{"num_hidden_layers": 12, "hidden_size": 384, "balance_loss": 0.0152, "max_seq_len": 2048}
Below are experts of layer 2 (counted from 0) of a mixture-of-experts language model. Rows are named router (the router's row for the expert), gate (a neuron's input weights, with its number), up (a neuron's input weights, with its number) and show model dimensions 0-95. Each number is 50 + 15 x the weight over its row's rms, rounded and kept within 0 to 99.
Before each expert's rows: a language model's description of what the expert responds to. This comes from a sample of Wikipedia text that the model never trained on.

# expert 31
What it handles: Years and time words. Year numbers and time nouns ending date phrases, often with a comma, such as In May 2005, season, years, later.
router:56 45 54 64 44 35 74 36 47 43 54 44 17 47 59 67 47 29 47 63 39 61 44 56 58 48 62 82 60 61 56 48 56 63 82 45 70 54 61 61 36 40 45 51 46 58 34 27 33 81 42 73 59 46 37 39 54 33 39 23 55 82 71 55 22 56 70 59 45 53 44 34 48 55 67 33 27 58 60 81 39 54 29 48 16 57 74 60 49 57 55 30 44 38 30 41
gate0:44 59 53 30 62 62 62 36 53 47 52 69 34 38 41 34 59 53 39 76 51 34 43 52 53 80 34 50 50 35 62 63 06 51 42 38 65 61 84 33 31 39 83 50 55 34 53 42 52 49 65 43 36 39 18 40 57 34 64 48 42 46 47 55 56 44 52 79 23 11 36 50 01 51 57 23 47 37 43 72 55 59 64 77 27 45 18 52 51 79 60 52 41 43 65 71
up0:39 57 39 41 38 53 39 70 55 61 53 55 55 55 27 56 47 46 62 45 46 22 45 22 55 45 59 61 67 88 30 51 56 58 37 32 63 46 30 59 06 45 50 76 64 71 61 40 61 29 36 61 47 35 33 69 36 57 48 45 60 66 64 54 87 83 35 27 47 57 56 66 44 52 60 42 52 77 64 45 67 62 80 42 18 45 29 55 52 45 42 48 45 40 67 46
gate1:63 30 39 26 52 58 44 14 38 59 46 55 68 39 41 45 72 45 52 59 52 86 33 70 57 37 55 52 43 32 45 62 14 73 40 49 63 66 83 47 30 42 54 35 61 84 60 46 47 61 41 58 53 42 23 46 75 44 73 38 33 30 63 34 56 51 47 57 66 34 60 60 52 52 27 45 59 63 60 55 47 54 47 43 45 51 65 18 52 64 38 40 73 50 39 60
up1:49 28 31 27 64 43 44 57 44 57 66 50 54 60 44 71 31 26 44 41 51 41 51 46 48 72 36 45 41 48 12 56 08 56 37 60 30 55 69 39 53 59 30 41 50 51 32 51 59 20 67 76 72 53 62 22 71 52 65 29 36 17 43 40 30 36 67 46 45 47 31 33 40 51 51 53 56 44 48 36 75 50 44 64 40 40 50 63 52 57 50 51 64 51 51 53
gate2:63 56 55 57 83 36 52 35 33 30 48 55 56 75 26 31 47 58 57 39 36 70 57 48 33 63 53 34 71 71 31 54 42 41 48 35 36 34 71 56 13 63 73 74 70 60 54 24 42 54 58 44 48 50 10 80 33 46 47 71 50 73 59 54 62 50 68 22 38 47 41 47 47 26 67 39 57 41 46 51 56 28 41 36 24 62 67 48 49 38 62 54 31 27 70 73
up2:50 36 33 31 61 49 33 19 26 29 45 66 64 62 72 25 66 55 66 51 46 72 62 55 23 39 46 41 46 49 61 37 25 43 38 68 14 75 63 67 25 23 64 66 55 44 37 49 43 51 69 62 21 51 57 68 29 45 60 62 49 59 59 56 49 42 55 57 51 56 51 43 13 36 53 34 63 55 49 45 33 35 27 66 47 44 48 71 66 22 63 28 43 53 64 65
gate3:53 25 59 13 36 63 44 69 70 64 46 43 62 74 56 84 40 52 63 61 17 49 37 39 30 55 66 54 69 65 45 29 36 81 49 54 66 67 52 40 63 40 62 50 45 59 67 57 73 41 71 41 53 44 42 68 51 71 75 76 52 55 53 41 43 21 45 43 69 35 39 43 53 51 70 61 54 29 60 64 52 42 51 26 37 75 38 61 68 35 57 70 32 54 75 60
up3:56 55 32 34 53 70 87 53 54 48 26 50 53 74 54 47 61 52 58 44 57 45 48 90 71 44 58 46 27 57 46 52 64 51 37 62 52 49 49 37 72 75 40 43 53 24 41 78 41 53 30 49 51 70 59 54 46 64 23 35 55 24 56 76 58 32 50 50 67 46 47 56 60 53 48 78 33 37 36 50 34 46 63 47 46 45 24 53 60 68 56 44 43 58 30 05
gate4:69 62 50 49 44 70 51 71 54 40 34 59 21 62 52 31 57 55 37 52 33 36 77 64 58 53 27 58 53 55 30 47 42 21 65 57 49 39 61 61 47 54 46 39 36 62 66 57 50 28 78 53 60 40 50 36 22 35 25 76 50 26 58 19 52 36 78 29 61 84 63 61 49 55 54 47 41 46 51 70 21 25 44 40 47 57 76 59 40 49 88 66 64 46 44 42
up4:47 73 68 47 65 38 45 13 76 56 85 59 58 50 60 46 20 31 58 55 62 23 63 41 73 45 53 70 78 44 28 57 54 64 21 64 51 53 40 45 36 45 52 75 73 61 38 35 57 31 62 68 55 53 64 59 67 44 52 60 50 62 82 41 78 35 56 51 38 31 62 41 54 46 52 67 80 70 73 51 52 37 45 37 44 43 56 39 76 71 36 54 82 71 50 13
gate5:53 38 50 61 69 46 20 81 75 52 43 42 35 50 52 76 52 45 81 58 55 54 46 38 86 82 84 29 52 69 49 46 64 96 20 39 49 72 40 40 57 68 58 37 55 63 46 60 67 44 45 55 57 63 43 35 69 43 73 33 50 43 47 45 58 02 69 60 34 61 58 45 69 65 30 60 48 38 47 36 33 61 50 39 41 64 53 33 46 47 61 46 65 51 35 48
up5:48 49 35 40 48 53 99 43 60 38 59 32 52 50 58 53 61 40 61 40 58 41 52 49 60 64 51 34 72 65 11 47 64 39 23 59 50 82 56 52 52 62 43 43 71 26 45 52 33 40 54 49 83 77 24 38 52 42 54 61 53 43 66 77 35 70 76 41 67 41 59 41 70 59 45 60 40 53 60 45 26 48 30 51 39 57 57 26 52 41 39 53 52 54 38 27
gate6:51 19 44 57 58 52 28 64 68 72 69 67 51 38 64 23 61 31 42 49 66 50 44 91 37 54 57 43 45 72 49 75 51 80 53 65 44 42 27 42 48 61 31 54 39 61 46 23 50 40 36 56 28 27 54 57 49 50 67 76 34 76 54 40 40 60 44 31 78 54 61 33 43 54 51 54 17 37 46 44 54 71 31 74 41 56 41 51 19 49 64 35 52 67 50 54
up6:65 11 39 31 16 39 41 59 33 50 61 54 70 44 23 79 28 70 43 43 37 70 50 45 59 44 57 66 52 48 26 44 85 76 59 60 50 29 41 53 45 39 45 47 59 75 41 46 66 06 22 40 36 50 43 53 40 30 58 46 42 51 56 45 49 71 23 45 57 77 35 50 33 48 45 34 45 51 70 50 59 77 31 78 42 47 42 59 30 69 54 56 34 36 23 67
gate7:26 43 54 64 68 16 46 55 60 46 26 43 59 43 34 83 85 21 43 43 47 70 67 42 65 18 55 56 53 50 53 33 49 33 65 40 39 52 48 59 53 62 38 29 52 46 51 50 44 73 57 50 68 56 42 65 26 59 48 55 73 38 57 39 57 54 76 69 26 69 56 52 67 29 59 36 44 65 34 22 56 69 44 44 65 17 42 47 58 54 76 45 75 61 63 36
up7:41 46 50 62 48 34 49 54 48 51 44 75 57 49 71 36 59 28 30 55 42 61 41 37 52 67 20 87 52 23 43 84 71 53 59 46 53 46 71 44 46 58 82 63 63 61 46 59 49 47 54 47 38 49 39 47 76 44 38 59 30 35 69 58 49 38 66 69 61 51 47 47 30 29 57 47 44 61 41 33 50 69 68 41 65 53 35 57 43 63 68 38 80 35 53 34
gate8:34 36 46 57 38 58 82 66 50 31 71 67 61 50 53 71 66 46 48 35 51 49 74 30 38 60 62 83 54 76 65 38 49 46 55 22 56 62 61 32 62 39 31 25 54 42 27 60 62 73 72 73 60 59 43 65 47 83 26 60 20 61 65 64 57 72 51 43 51 34 55 56 65 45 60 19 41 16 65 37 69 69 45 52 67 62 65 65 68 51 56 40 39 60 52 54
up8:57 45 34 84 41 65 25 46 40 33 64 67 21 18 44 59 19 46 45 23 46 38 60 42 75 60 36 31 30 50 46 64 43 41 48 54 45 81 49 48 51 53 38 63 59 65 34 44 64 18 52 39 58 26 50 51 51 32 37 44 41 61 49 41 50 26 32 46 74 46 41 25 37 29 65 43 40 54 37 55 51 59 46 62 33 43 37 63 35 46 53 53 29 56 44 55
gate9:64 52 46 46 63 47 62 59 45 61 59 47 38 55 64 50 50 33 05 73 57 41 34 28 46 52 35 29 63 45 67 47 39 33 71 49 43 61 57 63 67 53 55 27 31 64 46 48 61 64 59 30 38 58 35 17 45 66 49 48 56 57 56 40 31 30 47 55 13 41 51 70 25 57 27 42 53 41 26 48 40 47 85 55 86 48 89 50 38 52 60 55 47 66 48 40
up9:79 73 59 44 40 47 33 74 37 57 46 62 52 29 33 50 60 41 51 72 39 61 75 38 76 36 59 49 61 54 49 35 27 81 32 43 68 64 45 17 60 51 54 38 44 40 57 50 36 63 28 37 62 60 49 31 55 25 52 43 50 55 95 57 36 49 78 42 40 56 33 44 51 55 19 57 42 50 61 40 42 35 75 40 54 66 65 67 38 51 58 58 51 37 70 68
gate10:42 64 44 45 59 39 73 39 82 37 59 72 52 25 61 59 55 73 51 31 46 73 50 41 22 52 57 60 21 37 35 47 26 51 71 65 47 38 73 56 49 59 55 49 38 44 58 21 36 50 37 56 51 52 43 81 67 28 45 61 66 53 76 51 38 61 44 49 56 71 50 41 26 65 76 51 70 72 43 59 45 46 61 40 41 61 69 49 43 35 45 51 37 68 58 41
up10:31 73 42 55 59 63 47 66 38 30 43 38 65 40 61 82 69 42 54 57 33 57 53 51 47 64 51 17 41 33 29 65 48 47 30 53 45 62 44 26 65 78 71 65 49 62 50 28 57 31 65 55 30 65 21 48 63 41 42 87 67 53 43 60 51 49 69 67 39 22 51 46 45 54 33 51 69 42 39 44 52 25 51 71 48 37 31 53 49 55 52 67 37 52 55 40
gate11:39 59 29 53 65 59 68 31 43 45 59 38 52 37 69 55 46 41 25 41 60 11 45 27 64 56 59 38 36 50 42 63 75 50 39 81 50 65 81 36 59 54 52 48 36 39 33 57 27 48 44 50 71 71 48 34 86 61 53 61 59 75 49 27 34 25 46 61 73 40 47 28 45 62 77 65 59 48 49 40 25 31 48 58 45 43 81 54 54 51 33 35 46 54 37 20
up11:57 49 44 78 66 39 43 76 24 38 26 47 36 44 50 70 27 53 57 38 61 45 43 48 45 51 69 56 26 67 62 52 46 64 74 32 48 35 63 55 51 23 69 36 49 30 48 58 60 54 54 42 66 52 43 54 51 47 44 44 44 52 10 42 38 22 10 47 54 35 57 30 69 45 48 57 30 76 33 17 75 66 45 42 43 47 52 70 53 53 48 80 41 45 44 43
gate12:42 55 73 24 74 33 41 77 28 43 57 57 37 57 60 58 77 03 54 42 46 63 53 44 66 55 44 63 26 36 51 67 47 33 35 24 82 54 32 61 51 56 56 46 49 42 51 71 58 54 46 36 52 60 23 59 38 65 58 50 40 46 56 67 57 46 54 51 31 48 33 50 72 71 51 57 22 44 67 65 56 45 40 58 81 93 43 56 60 54 66 37 45 64 61 19
up12:59 64 57 41 35 45 52 50 41 58 43 49 34 30 65 51 56 51 36 47 52 43 46 81 35 85 52 57 39 09 39 59 56 50 53 57 20 42 32 53 76 47 76 40 39 38 46 64 57 42 49 64 33 41 77 37 66 43 50 49 42 46 80 66 58 63 59 45 48 55 49 49 58 07 45 09 31 52 31 62 53 30 67 51 49 53 53 45 59 51 53 31 56 47 34 89
gate13:51 28 35 35 47 53 34 55 60 42 99 63 39 33 46 59 50 59 59 80 51 70 68 52 83 47 51 33 63 36 50 52 59 58 41 42 39 49 46 36 68 49 56 45 36 54 40 32 73 58 96 59 40 62 48 75 36 51 50 36 50 38 61 52 46 78 44 59 50 60 50 49 54 69 72 40 34 44 46 49 61 63 70 50 50 43 49 69 68 61 58 50 54 52 44 44
up13:49 42 59 17 48 21 73 35 51 23 53 39 58 53 37 53 60 59 46 21 40 65 62 50 35 74 81 57 63 45 58 54 36 52 61 59 43 52 55 58 40 64 45 60 70 44 35 51 32 32 75 46 40 37 33 47 30 44 54 53 34 39 46 44 47 46 55 28 64 33 55 50 63 50 61 66 52 39 48 56 44 57 29 57 37 70 34 24 34 43 40 55 56 32 41 66
gate14:80 64 47 61 50 53 57 56 51 77 70 71 57 32 77 34 51 65 28 32 25 43 58 29 42 58 48 79 48 70 48 71 62 41 44 39 57 51 40 58 51 50 30 62 44 35 69 29 48 46 52 49 47 52 30 33 61 65 52 47 59 57 41 41 46 61 56 43 60 54 21 52 57 45 72 67 41 35 31 31 53 24 44 61 67 80 26 83 67 77 71 59 54 51 58 30
up14:32 53 47 36 59 56 66 67 55 74 30 40 51 62 59 45 35 78 54 52 30 41 69 44 46 51 59 63 58 76 28 42 57 56 63 41 58 61 61 61 60 47 53 74 51 43 58 26 76 49 59 59 37 25 40 52 99 44 34 60 46 63 30 63 65 48 52 67 52 54 55 59 42 69 56 53 20 66 51 63 46 49 69 40 38 63 50 69 54 40 43 60 64 47 37 51
gate15:63 34 28 30 39 32 38 63 50 38 49 50 33 38 32 58 59 25 43 63 39 32 50 33 44 33 48 53 41 60 29 54 56 39 43 22 17 39 51 58 56 47 57 74 65 97 61 58 70 49 38 63 58 90 56 63 51 35 53 36 48 30 23 68 55 39 60 54 37 46 21 50 35 62 40 75 73 81 62 44 43 63 54 70 58 56 66 29 47 62 31 60 41 60 39 65
up15:30 75 67 31 62 36 59 38 49 70 36 37 64 22 65 41 41 60 32 81 63 50 36 33 57 39 71 28 61 50 86 28 38 62 85 74 64 32 57 34 45 53 63 44 47 57 53 58 67 44 51 36 56 31 52 42 34 40 45 67 44 63 56 31 66 56 62 86 44 27 59 74 55 59 39 48 48 33 67 42 52 37 79 46 47 46 43 62 66 37 89 45 23 33 70 75
gate16:63 46 65 68 66 50 52 79 39 54 50 56 50 49 22 47 19 47 55 44 81 42 76 58 27 51 62 65 62 80 25 62 54 43 47 43 67 49 53 34 46 57 63 45 78 71 73 42 51 40 48 80 35 49 31 17 28 55 47 31 45 31 60 40 36 66 43 50 31 49 85 40 34 59 63 54 57 36 34 48 82 45 29 40 57 45 60 43 54 68 42 52 38 68 43 62
up16:62 56 67 54 68 56 51 57 58 39 50 67 42 70 73 47 31 41 53 42 68 42 64 49 62 47 72 55 70 60 29 69 45 65 53 52 62 51 35 36 35 60 37 39 47 36 37 64 60 57 26 65 34 62 44 12 87 56 56 72 48 42 65 33 59 48 40 57 54 44 59 39 40 67 72 38 58 58 47 30 40 55 48 38 60 47 45 45 43 12 34 50 55 60 48 63
gate17:53 47 28 40 41 46 43 54 64 21 41 46 42 76 73 57 77 49 59 39 40 48 42 40 60 33 50 69 22 32 62 77 61 41 65 42 41 71 40 50 58 46 42 33 39 55 59 65 41 29 47 13 65 44 73 45 50 30 32 50 41 36 43 42 55 51 56 45 49 59 33 64 33 47 84 50 44 59 69 68 66 57 38 44 57 21 75 25 39 52 64 28 51 54 63 68
up17:51 52 50 54 70 74 87 55 60 28 26 64 42 21 41 36 59 58 61 25 46 33 53 29 41 45 43 28 48 57 51 65 55 61 38 48 40 39 49 38 51 68 67 58 48 34 56 78 43 42 43 62 51 61 40 52 39 34 66 42 44 51 45 33 44 66 37 45 61 26 50 53 63 54 32 46 71 59 34 37 58 16 46 62 60 68 47 50 51 57 26 74 59 00 52 69
gate18:48 65 41 53 37 99 68 55 45 78 27 78 55 31 38 44 61 29 51 70 28 71 20 47 07 61 57 33 30 84 43 24 63 45 51 46 69 39 39 59 36 30 59 59 47 38 61 32 51 42 62 54 54 12 74 37 31 64 61 54 57 75 53 61 47 65 61 46 53 59 42 83 52 82 49 43 46 38 65 66 61 51 63 58 60 52 66 52 52 48 48 37 30 37 51 50
up18:56 62 38 54 35 31 30 57 42 70 54 72 61 24 40 49 40 51 65 77 43 32 19 58 87 61 30 33 62 30 46 32 35 33 53 42 54 54 24 49 35 43 43 77 25 67 55 44 73 48 60 47 25 42 71 45 52 60 68 55 44 73 57 65 32 61 39 63 39 59 55 50 16 14 50 33 46 48 62 57 31 29 54 30 50 51 43 53 48 65 76 53 37 75 56 49
gate19:62 63 68 31 44 32 48 40 57 12 55 33 38 50 39 77 47 35 48 47 46 37 54 46 78 36 38 62 50 82 39 41 61 50 26 42 44 48 56 55 64 60 60 63 49 59 64 41 60 52 57 68 35 43 42 51 33 62 33 40 37 47 62 70 28 72 53 65 88 53 40 45 62 74 65 70 75 36 50 27 49 58 46 53 41 40 70 59 44 53 44 56 55 78 50 51
up19:48 44 57 39 34 37 65 79 50 49 46 55 35 56 37 43 55 49 53 32 41 56 39 61 44 70 46 50 46 28 67 40 18 49 35 29 73 30 36 26 70 47 51 48 63 26 51 44 67 51 52 59 79 58 94 33 38 50 48 48 47 67 40 68 54 44 53 51 65 95 47 72 59 55 81 60 62 49 48 25 40 40 65 52 72 61 40 52 43 71 44 67 55 64 61 28
gate20:29 57 52 53 34 14 59 44 35 55 60 18 53 34 77 39 53 17 30 44 52 50 34 49 38 24 22 22 42 44 60 70 25 91 47 69 31 45 32 32 61 60 65 91 41 46 38 54 68 44 31 42 65 51 79 33 60 60 30 61 60 76 57 50 36 39 60 31 65 37 34 46 41 28 37 54 30 34 38 67 67 75 47 70 69 46 60 47 53 43 50 41 30 67 53 49
up20:24 30 42 67 40 55 51 56 53 32 51 38 56 63 61 31 45 82 41 59 64 49 44 43 48 26 67 23 61 32 46 61 38 44 41 45 57 45 30 52 46 77 64 22 49 62 53 72 63 57 64 39 67 74 63 59 50 47 29 50 62 37 68 44 45 63 47 58 37 71 66 48 83 54 54 54 51 16 32 50 47 47 03 46 60 48 45 44 59 63 58 43 37 35 44 47
gate21:51 57 75 57 23 71 49 38 56 57 65 37 30 64 57 30 65 50 32 54 14 65 42 68 66 68 33 49 35 78 47 66 53 02 67 50 54 66 52 64 61 54 28 57 64 40 42 61 14 47 36 65 43 63 76 44 49 64 58 56 62 52 51 56 67 56 70 81 54 38 51 48 47 52 57 35 61 63 40 74 55 46 72 45 61 44 49 58 23 52 51 62 68 56 57 37
up21:43 49 53 89 55 43 73 85 51 48 55 67 58 51 42 46 42 54 39 39 55 65 66 52 60 30 66 42 31 58 82 41 58 47 25 53 58 35 44 69 61 38 28 78 48 82 52 45 67 44 63 16 56 52 30 33 46 55 59 42 65 70 51 25 37 46 51 68 17 70 28 43 74 45 43 60 37 49 50 49 37 44 57 54 48 29 36 60 50 44 42 50 06 58 55 52
gate22:39 79 24 25 27 46 59 49 33 73 64 14 48 57 70 50 80 79 51 37 40 68 63 68 55 56 22 56 77 56 31 68 68 46 41 48 34 31 41 45 51 60 58 45 64 60 39 44 57 49 60 38 43 34 52 75 38 61 42 58 63 75 62 64 64 49 70 44 45 36 20 40 52 87 34 19 46 61 70 61 37 44 59 24 41 28 81 56 32 73 37 31 48 24 68 13
up22:48 54 54 23 38 56 36 45 29 49 11 34 42 60 70 35 54 66 49 61 75 46 37 16 54 58 57 57 41 50 43 66 33 48 37 53 54 42 74 57 28 55 52 44 46 48 22 65 22 55 66 66 53 50 44 40 64 52 50 50 67 43 46 38 45 47 27 56 42 57 52 48 54 40 46 50 55 53 41 72 47 27 35 71 28 46 56 48 53 27 46 49 56 45 46 40
gate23:47 49 28 59 60 57 65 28 63 61 76 90 45 47 33 54 60 24 43 79 41 56 55 42 66 47 58 55 72 67 58 30 58 38 63 51 72 60 42 55 38 60 47 30 72 52 25 51 41 57 48 58 65 41 46 52 57 31 62 74 70 63 54 46 65 47 39 35 27 57 35 46 77 62 53 49 47 41 62 61 31 24 57 43 32 41 70 78 42 68 66 55 38 68 70 48
up23:44 30 56 32 80 53 30 32 62 20 61 58 52 45 54 62 65 59 53 61 51 36 44 75 52 46 39 69 42 77 58 46 63 62 70 43 54 49 47 53 53 64 65 58 88 42 44 52 42 55 57 50 20 29 63 55 58 56 48 65 40 41 39 47 45 55 43 41 50 37 63 55 61 23 58 38 37 45 48 75 29 30 28 18 42 68 76 99 62 48 76 38 92 54 46 42
gate24:50 32 48 41 70 36 61 56 55 23 46 56 63 34 29 30 59 31 42 58 54 80 49 33 59 34 34 62 86 57 36 47 78 41 44 39 52 28 48 46 57 52 74 56 30 35 35 56 47 64 35 26 49 64 42 50 39 40 35 62 15 57 62 37 36 29 46 56 27 66 26 67 65 56 34 45 77 66 55 42 59 46 66 62 40 81 52 60 41 35 36 38 62 67 60 44
up24:65 49 56 62 84 37 27 53 42 09 40 71 30 61 73 58 39 33 65 61 47 74 50 35 52 45 54 37 52 42 60 36 52 51 60 23 42 35 48 59 53 48 57 47 58 30 43 61 16 27 49 48 42 51 79 63 41 42 25 83 59 66 74 38 37 24 63 39 51 63 79 67 41 33 53 67 54 56 47 30 55 53 51 73 53 47 44 75 27 33 53 60 46 65 22 41
gate25:46 68 69 42 45 53 55 52 63 43 68 58 57 53 77 53 59 75 45 73 54 61 57 43 45 58 94 35 45 26 17 59 12 42 33 56 51 42 67 49 76 67 41 75 53 46 60 45 57 62 42 71 55 58 59 93 35 55 50 60 39 57 88 43 30 57 75 76 41 51 49 38 56 55 58 25 19 54 76 46 39 39 45 64 46 58 39 73 80 38 40 75 43 64 32 53
up25:41 40 66 38 48 52 44 72 52 61 57 52 47 49 49 49 32 33 62 55 48 43 33 62 33 52 68 84 66 42 37 20 86 32 42 28 53 70 35 37 37 53 57 38 31 47 43 34 29 42 65 41 63 30 47 50 44 60 24 54 38 83 43 22 77 49 28 32 50 70 50 74 83 34 54 55 44 74 62 71 41 56 77 76 59 62 60 57 63 52 32 43 40 39 49 35
gate26:45 42 56 70 55 74 55 26 59 53 58 69 39 44 62 40 70 47 25 41 68 72 74 67 66 93 54 35 68 49 56 40 47 74 24 50 45 21 37 59 73 31 42 23 62 47 41 48 23 49 53 39 56 57 57 48 46 36 45 38 15 60 52 38 52 69 77 50 78 58 34 33 47 27 44 68 69 33 55 47 43 58 57 55 41 59 58 33 58 50 43 33 41 60 45 45
up26:59 67 53 42 32 51 72 46 68 53 42 47 49 41 51 51 56 45 30 47 53 52 35 59 52 71 63 38 46 33 61 53 26 61 29 74 22 46 54 44 57 52 49 31 55 22 66 74 23 43 53 51 55 43 45 47 43 40 21 62 54 53 40 18 37 70 64 47 84 76 57 33 82 66 32 58 71 36 53 42 34 41 47 35 54 50 32 51 62 91 64 15 64 43 42 41
gate27:38 34 44 99 44 59 49 52 28 68 44 35 60 36 72 43 48 61 53 44 42 54 70 60 65 35 37 44 46 74 31 50 47 67 82 35 24 40 62 36 32 65 40 73 61 46 47 47 54 56 61 64 18 58 67 25 51 63 35 42 57 43 55 64 71 37 65 75 38 50 48 59 52 48 30 60 58 38 52 56 56 55 65 41 42 55 04 22 34 55 34 59 57 52 57 48
up27:32 44 57 54 34 48 33 39 47 28 40 54 64 48 51 43 13 43 31 49 50 35 63 52 55 29 61 41 81 49 54 60 43 47 75 63 47 37 64 34 09 81 53 49 46 54 47 11 65 38 42 34 42 66 49 57 21 48 75 58 63 74 34 24 55 48 80 31 55 47 43 27 11 48 40 60 69 55 22 60 50 36 25 51 15 37 56 45 42 70 47 40 30 66 23 54
gate28:72 36 72 44 53 47 56 77 61 49 31 53 38 44 38 46 42 39 42 54 39 45 30 53 50 61 31 22 41 66 59 55 50 44 48 49 57 49 47 59 36 71 40 40 69 52 59 46 58 49 35 45 60 30 33 51 59 48 17 80 49 29 59 80 57 73 91 60 25 51 71 62 66 59 39 45 38 52 38 64 48 76 61 56 54 57 42 22 61 85 61 55 50 33 68 35
up28:51 72 57 45 34 52 22 74 68 30 43 16 55 72 43 58 45 49 82 57 43 45 44 47 36 59 64 41 44 46 52 32 59 59 33 51 61 49 42 43 53 58 27 57 35 42 38 48 66 40 79 38 65 51 47 50 79 49 40 55 67 45 67 36 55 49 33 65 55 25 40 62 43 03 79 65 78 47 37 41 55 42 60 69 61 44 62 68 45 41 53 38 12 17 77 66
gate29:65 34 54 36 46 47 54 46 41 35 54 52 34 66 34 38 42 56 58 16 26 41 57 32 77 51 57 78 64 61 64 41 66 32 00 49 34 56 44 48 28 50 64 54 56 24 15 46 63 52 58 48 49 63 60 37 25 34 53 65 26 61 50 41 23 39 61 81 65 61 31 49 45 33 22 09 55 64 57 42 58 59 47 51 51 60 40 89 59 34 67 50 64 52 63 54
up29:50 60 34 58 43 62 38 38 04 38 63 53 19 71 56 57 39 64 33 38 32 26 40 34 58 89 57 51 54 62 83 44 48 70 42 13 67 26 42 53 22 44 52 44 51 53 52 47 31 48 34 50 49 49 44 54 77 47 33 41 49 25 42 44 36 27 50 32 53 52 60 55 61 63 62 45 59 54 52 30 50 31 23 37 46 49 30 48 73 30 35 63 33 49 24 32
gate30:52 28 27 40 52 59 71 60 38 44 51 34 30 61 22 63 59 60 94 43 44 70 60 58 55 45 39 67 31 43 42 33 45 75 42 53 46 50 47 57 32 64 45 60 45 61 62 51 44 66 38 42 48 54 42 47 47 47 61 73 36 57 86 50 34 46 64 68 67 40 12 44 33 33 43 40 43 46 49 59 50 49 31 40 62 46 86 39 38 50 41 40 53 34 61 47
up30:45 40 22 70 48 68 71 51 51 56 73 49 68 71 47 39 35 53 52 44 77 48 53 44 62 58 28 53 36 45 39 56 70 51 30 33 38 62 56 43 64 43 48 73 54 44 62 27 72 62 48 31 55 60 59 41 70 32 62 35 59 47 51 85 19 42 61 73 50 59 29 55 30 70 19 46 51 30 29 29 43 50 67 44 63 70 61 45 37 56 30 45 35 69 57 39
gate31:67 33 32 52 78 43 44 41 37 60 65 55 43 52 40 66 64 46 50 32 68 50 67 60 59 31 41 73 44 49 60 55 36 51 68 44 37 34 54 58 55 22 28 34 58 89 55 50 50 52 40 62 39 58 58 30 56 75 75 52 31 69 37 26 71 54 35 38 44 55 52 37 62 61 85 50 46 51 41 54 58 53 44 54 37 36 12 57 39 66 43 16 53 68 45 38
up31:69 45 51 67 47 40 60 69 50 71 37 55 67 25 49 27 32 46 47 51 51 30 63 26 55 63 35 87 70 59 44 19 62 72 50 46 46 67 54 49 53 77 41 56 35 56 42 54 45 52 85 43 54 39 56 60 52 56 50 67 56 38 52 53 60 52 58 58 65 32 54 55 37 50 62 18 69 33 44 57 60 44 57 77 35 49 40 84 44 62 54 40 46 94 36 74
gate32:54 92 27 38 60 63 65 53 65 52 75 46 43 45 36 34 23 44 45 34 54 62 74 43 77 49 59 38 51 43 52 51 40 72 59 47 44 69 62 67 71 45 79 53 44 56 78 40 49 32 37 47 55 36 33 35 48 34 18 57 74 18 37 49 58 37 59 41 47 29 58 35 53 63 30 34 58 95 69 30 38 32 57 62 28 35 53 46 35 54 65 31 30 43 72 54
up32:46 52 45 47 37 52 61 55 43 30 65 62 53 65 32 44 52 32 78 42 39 49 73 59 66 42 43 44 72 42 61 51 59 64 78 54 47 46 55 71 27 44 24 39 45 17 72 43 43 55 47 27 46 55 61 48 56 61 27 40 68 84 61 36 53 54 62 64 63 43 46 55 12 37 79 54 52 55 63 62 42 55 60 68 47 40 44 62 36 16 19 59 58 54 26 34
gate33:46 32 65 75 37 43 48 73 22 39 25 66 41 59 41 81 72 84 58 56 51 31 18 84 67 73 41 50 70 68 54 79 42 47 99 24 61 55 29 57 47 45 53 58 39 45 56 50 52 44 52 58 54 45 66 61 46 48 45 30 67 68 46 57 44 68 64 37 63 48 26 70 47 62 67 46 52 79 74 52 31 30 38 32 89 48 81 37 41 58 51 42 43 72 36 46
up33:29 26 43 23 45 39 35 47 53 50 49 23 46 47 65 55 50 48 72 42 36 38 54 53 45 51 37 73 68 41 38 57 36 52 18 63 61 60 41 61 49 47 63 64 34 30 29 53 48 50 40 60 43 52 81 43 60 35 58 48 49 47 28 34 53 44 45 91 61 70 33 50 59 42 70 35 47 49 44 34 60 55 69 84 78 50 75 35 61 41 15 67 55 65 58 44
gate34:70 59 43 40 27 60 42 36 32 76 38 42 37 28 28 54 56 65 46 65 77 27 48 41 31 60 49 41 47 46 69 53 28 63 74 37 48 58 61 44 42 56 33 58 60 61 66 66 70 53 78 34 36 73 52 41 74 76 61 48 49 59 60 62 57 57 71 30 56 37 91 52 56 72 53 11 20 41 68 58 51 41 25 54 64 51 54 70 68 35 40 05 37 68 44 77
up34:43 46 37 57 77 58 45 61 68 45 73 39 77 77 61 26 55 55 57 52 32 66 67 62 52 53 46 12 57 54 45 55 46 47 53 43 56 52 24 71 36 42 79 61 54 38 34 54 44 52 14 43 56 65 47 43 58 63 53 25 32 40 39 34 42 31 34 52 56 71 22 63 51 65 42 51 99 50 39 42 52 65 67 45 61 84 28 52 33 51 39 40 59 41 42 38
gate35:54 60 50 43 43 69 47 44 54 45 44 34 56 53 37 41 25 61 43 50 33 43 85 40 64 25 78 49 51 50 51 63 32 64 60 38 56 62 62 26 54 51 71 54 47 38 73 49 57 32 17 54 50 40 61 58 37 82 59 46 63 66 42 62 49 48 43 28 40 35 37 67 37 61 42 36 94 17 66 52 37 54 40 10 59 45 53 51 51 54 50 69 52 54 54 52
up35:58 50 41 59 29 29 49 46 59 78 63 46 42 67 23 27 57 24 55 46 64 96 22 60 44 44 43 69 55 44 37 42 74 67 22 44 61 54 82 39 53 44 55 52 51 73 56 61 56 25 49 70 53 59 55 55 27 52 42 28 53 11 45 66 69 51 56 58 51 87 54 44 42 38 57 53 32 64 52 24 38 44 56 47 55 58 45 57 44 49 45 15 25 46 38 36